From a checkpoint of a small mixture-of-experts model trained on Wikipedia.
Size: 13 layers, width 256, vocabulary 8192, 25.4M parameters.
Training: a variant of Muon for the experts, 264M tokens, 8042 steps.
Below are experts of layer 5 (counted from 0) of a mixture-of-experts language model. Rows are named router (the router's row for the expert) and show model dimensions 128-255. Each number is 500 + 50 x the weight over its row's rms, rounded and kept within 0 to 999. Numbers have three digits each.
After each expert's rows: a language model's description of what the expert responds to. This comes from a sample of Wikipedia text that the model never trained on.

# expert 19
router:522511465403631589572499452486498493479573469483448463514427555463477475488428565480531479457528504466601401440507531501467402481462538488443443499508533496579536528512524511498462475448532537513561583578495466563543534462487524432507529577550518451491558494564441474416569477426484489426514499386508572562457436476434479497499507508569439432438348483474535574504535467546479487557487
Name-final word pieces. Final pieces of surnames and foreign or rare words, such as -ler, -ford, -son, -ary, -an, as in Daimary or Zetterstedt.

# expert 9
router:487552451522528561548534441447531444424438451437499451507458575495444485536407541567458489433528505543559502452516521532592431487506595566430452524555529464571574584488556464558429456421533537510572563542480444542564448453424588497452577517532471484431472569521485484432534501448441475474564448494476542537451450551491427520521429465520476433464443546476584475564536442564469429522436
Closing brackets, taxonomy suffixes. Closing parentheses and brackets, especially in tables and lists, plus Latin taxon endings and nouns like film, Society, region.

# expert 14
router:509545453513552561564518422435555448435473448428447438503485570505435473552426542538450515510531522514550495431511512499552450492507568556403447543569541448551557565520558463562441435426514557494566564548467450520575436453431589490475581535537514454460503571531476441431524502453465538473560417475477562549461432551464420511542463453479482467457431532463584466567529434559481447537421
Article after preposition. "the" and "The" after prepositions like of, in, at, such as "Player of the Year" or "in the Kazakhstan Premier League".

# expert 3
router:533562453513540575554541421452520434435470443439462454513497563521445474517423549567431494483559524491556485432498522517602432517482594538428443520545529430540538574529551455581428436437526540506579571564485471534560462457414570495466570520526499457446457570561476456426481504457438494491556433519457558534442457551504415510548440437509501461485450547471594457582541454576463445516423
Plural and group nouns. Plural endings and plural or group nouns, often in music and sports text, such as Friends, games, works, adapters, River.

# expert 0
router:522574434507505565557527457447553443421481474446456471517489577517450454551427539477449503558530514539553457460511524479518510500522552578440447531594539429540545561552556448538437433426545499455582549535502450487584473437435570454465571545495527450445459552549476463435508503476499547491532390470478566561448441545416412560523457464535503440460433525496570485532547449576533434569449
Determiners and pronouns. Articles and personal or possessive pronouns, especially sentence-initial ones after a period or paragraph break, such as the, His, He, their.

# expert 13
router:512578430500491588523535442509490495481467406447484390544442540469445504553475539470457406482562530479511496461447480460429444575549547600475357578527504515579637530543578493504502475468525468426464528500558486564561488471498531464421541491498542465508484527480467457501565502432480499497517533467421491550491464528437510487473461474414460370505488526425540384626531467513532461495489
Table and list punctuation. Table pipes, list dashes, line breaks, section heading marks and label colons or semicolons in tables, lists and award summaries.

# expert 18
router:526564464503522577557556465400540461451445440418457454522485553514441421556440528466414463464535555442542455459467562532629458465521563530419447497508548441553535562465553444554453444440501580579572567524480439513565478473435588496444541551550550444440458551502437484448483467472424540472538428469516573548469459571514425490507481425474453428467454539445562468545520448596436450510444
Institution and place nouns. Nouns and adjectives in institution or place names and roles, such as University, National, State, city, teacher, student.

# expert 21
router:483526475531501571553509441481536469452416455443443440527480559441481481463448511397403525483528517505554489431562541601520434540487593596424454535576548467536551561555544443555458424437464504489572512553444468527546458451451561482491537538531524447474501553504473462450558510467499498493513431493415554535481447548444437534511472442534476472464453547454556483534565420555520457559421
Commas and articles. Commas after clauses, appositives and in thousands such as 20,000, plus the articles a and an, and is.

# expert 10
router:491535440505559571560517426432538447424455450429451448527495586544419477526419562414457513505555503501549505461499520533569444497502573559433463537578529441542561582530572446556434448437501529469580570535496432536569441460423582483463565540531499470460496579528481466437518491457455521481549425503467556562443433552496439510537458460476480469484443544446573479554532439580492448527435
Phrase-ending tokens. Tokens closing a phrase or sentence: periods (especially after U.S), closing quotes and brackets, table pipes, and nouns like season, end.

# expert 23
router:507525463502530576531593445450505472461506491440439443542499606554442483564434550571453492534548499474582486461478509557475503487511568567432450542582524489541592566521538439528452439419473429483530592554443434532550473455437547487537576508503565455478521553526446454408498500465457498465569464487420590521439468545512441563532454491497475440464423539449586407575511423566530457509447
Romance-looking word pieces. Middle pieces of Spanish, Portuguese, Italian or French-looking names and words, such as ó in Cristóbal, io, ico, plus Mexico, France.

# expert 15
router:524527443503528560548530439459535440429488450451461453495478571518425482555435549544424477503523524511549486439509520525552463484487587576413440540571524437561551578506566460558434440434528537487577565566475443527580441445442587483464567539544516453460472558543488453419507497444447507486556427503470557538451439553460434520550463450494480457470436532449593477547535443585474427542445
Dashes, table years, odd pieces. Dashes, arrows, table rule rows and years in tables such as 19–76, plus scattered awkward word pieces like po in poisoned.

# expert 4
router:499570454468491514594524450433509440438510517499373467544536574573468487560396573556504527441518535495517480473434477517513428492546521551437477561520535461511519548478515455545433431450535495451515572543452474487574366472387561440485539517517533411483521570574463422473480533431474518481525472497474475469497461533482457550568460440614512482459391552459571470481577479565606449526458
Word-final suffixes. Suffix pieces completing a word after its stem, such as ing in thing, ation, ed, plural s, ords in Words.

# expert 16
router:472512434506483497516484418467449537496431407500498479483490522519412505538476564530427482642604470492522489422458477588494477498561578529414475514530509490549574542560552489575427395470506518473507503502498440575579441423473573498444558596504473489464468532495437447478494502443461460518489378481465504537510465523537524503521475496420483522488456577439556363537502504563495517512480
Spaces before numbers. Bare spaces, opening parentheses, dashes and slashes just before numbers, mainly in tables, climate data and election results.

# expert 1
router:508559446508554568556537429442536449434470456453457450511495589539435447545431557464452501507543524495552483436501522523554472490491575557414450530571541439546558596509570457552432443425510527463579558550469442524569451440432580485470564529545503458457492566535479449426527501470466511480557421493456565545446444556475436517540463450495484461477425531468584471565539427586475446540437
Common nouns, mixed fragments. Mixed tokens with no clear core, often common nouns like man, daughter, car, the pronoun she, and commas.

# expert 17
router:490540455496587541539590454455550455440487448422459469573481573546428495532440570458468493566535531510528451438476544517580405390541547556462458528492527442534566567532584448568449478446518494482606567548463446521529444460469571474478529475531532471523448557531470459466536515461484499461562437494466530528429428552455434506519441462455506417488472558447580454534509479565454430521451
Verbs and core nouns. Main verbs and common head nouns in narrative prose, such as was, were, had, became, released, sons, group, series, first.

# expert 22
router:491562473483576557526509496486576522444506475468439509481446573570478458563466546498465446559513540572534462468398523570466486579526543553441409532536558439529494546422528478507466477464532443566510545489494383501535500477431546442469540545571459464477458606543466482431513482459461530482559502567529553593470489568463461517510445513564472443537424537417567497633503491580509529482438
First-name and name pieces. Given names like Jo, Ann, Alex, Mary, and inner syllable pieces of foreign names, such as ay in Nayuha.

# expert 20
router:492526459512525570583539445462529448424474464457470456540501572546426433538432558539444486525545555484573456428491515523539426504522579579434460537544530426545563547505537448542460436427495536437546542552436436514569478440429555482504562520539526463463522547548459460435550508487467540527568425514481521564420465554501421526552457449509470472445448546436573456568538454556414439532431
Verbs, adverbs, row ends. Auxiliaries and adverbs like was, is, also, not, been, the suffix ly (presently, similarly), and table row ends.

# expert 6
router:494535447508541573537529443434534431433515442445437445522488571524435454547431549510428502497538529498555503440511512547522485501497573573414448539559534450569557582525567445542430469428499546475564559531475437515559439462450583502487578515525507458457468576552455459418534521434465515489534428483473563577450460569483438527526460455519466474478443547452575462556543432570496443534425
Initial capitals, directed. Single capital letters and name starts like D, K, Z, Dr, Co in names or lists, plus "directed" in film credits.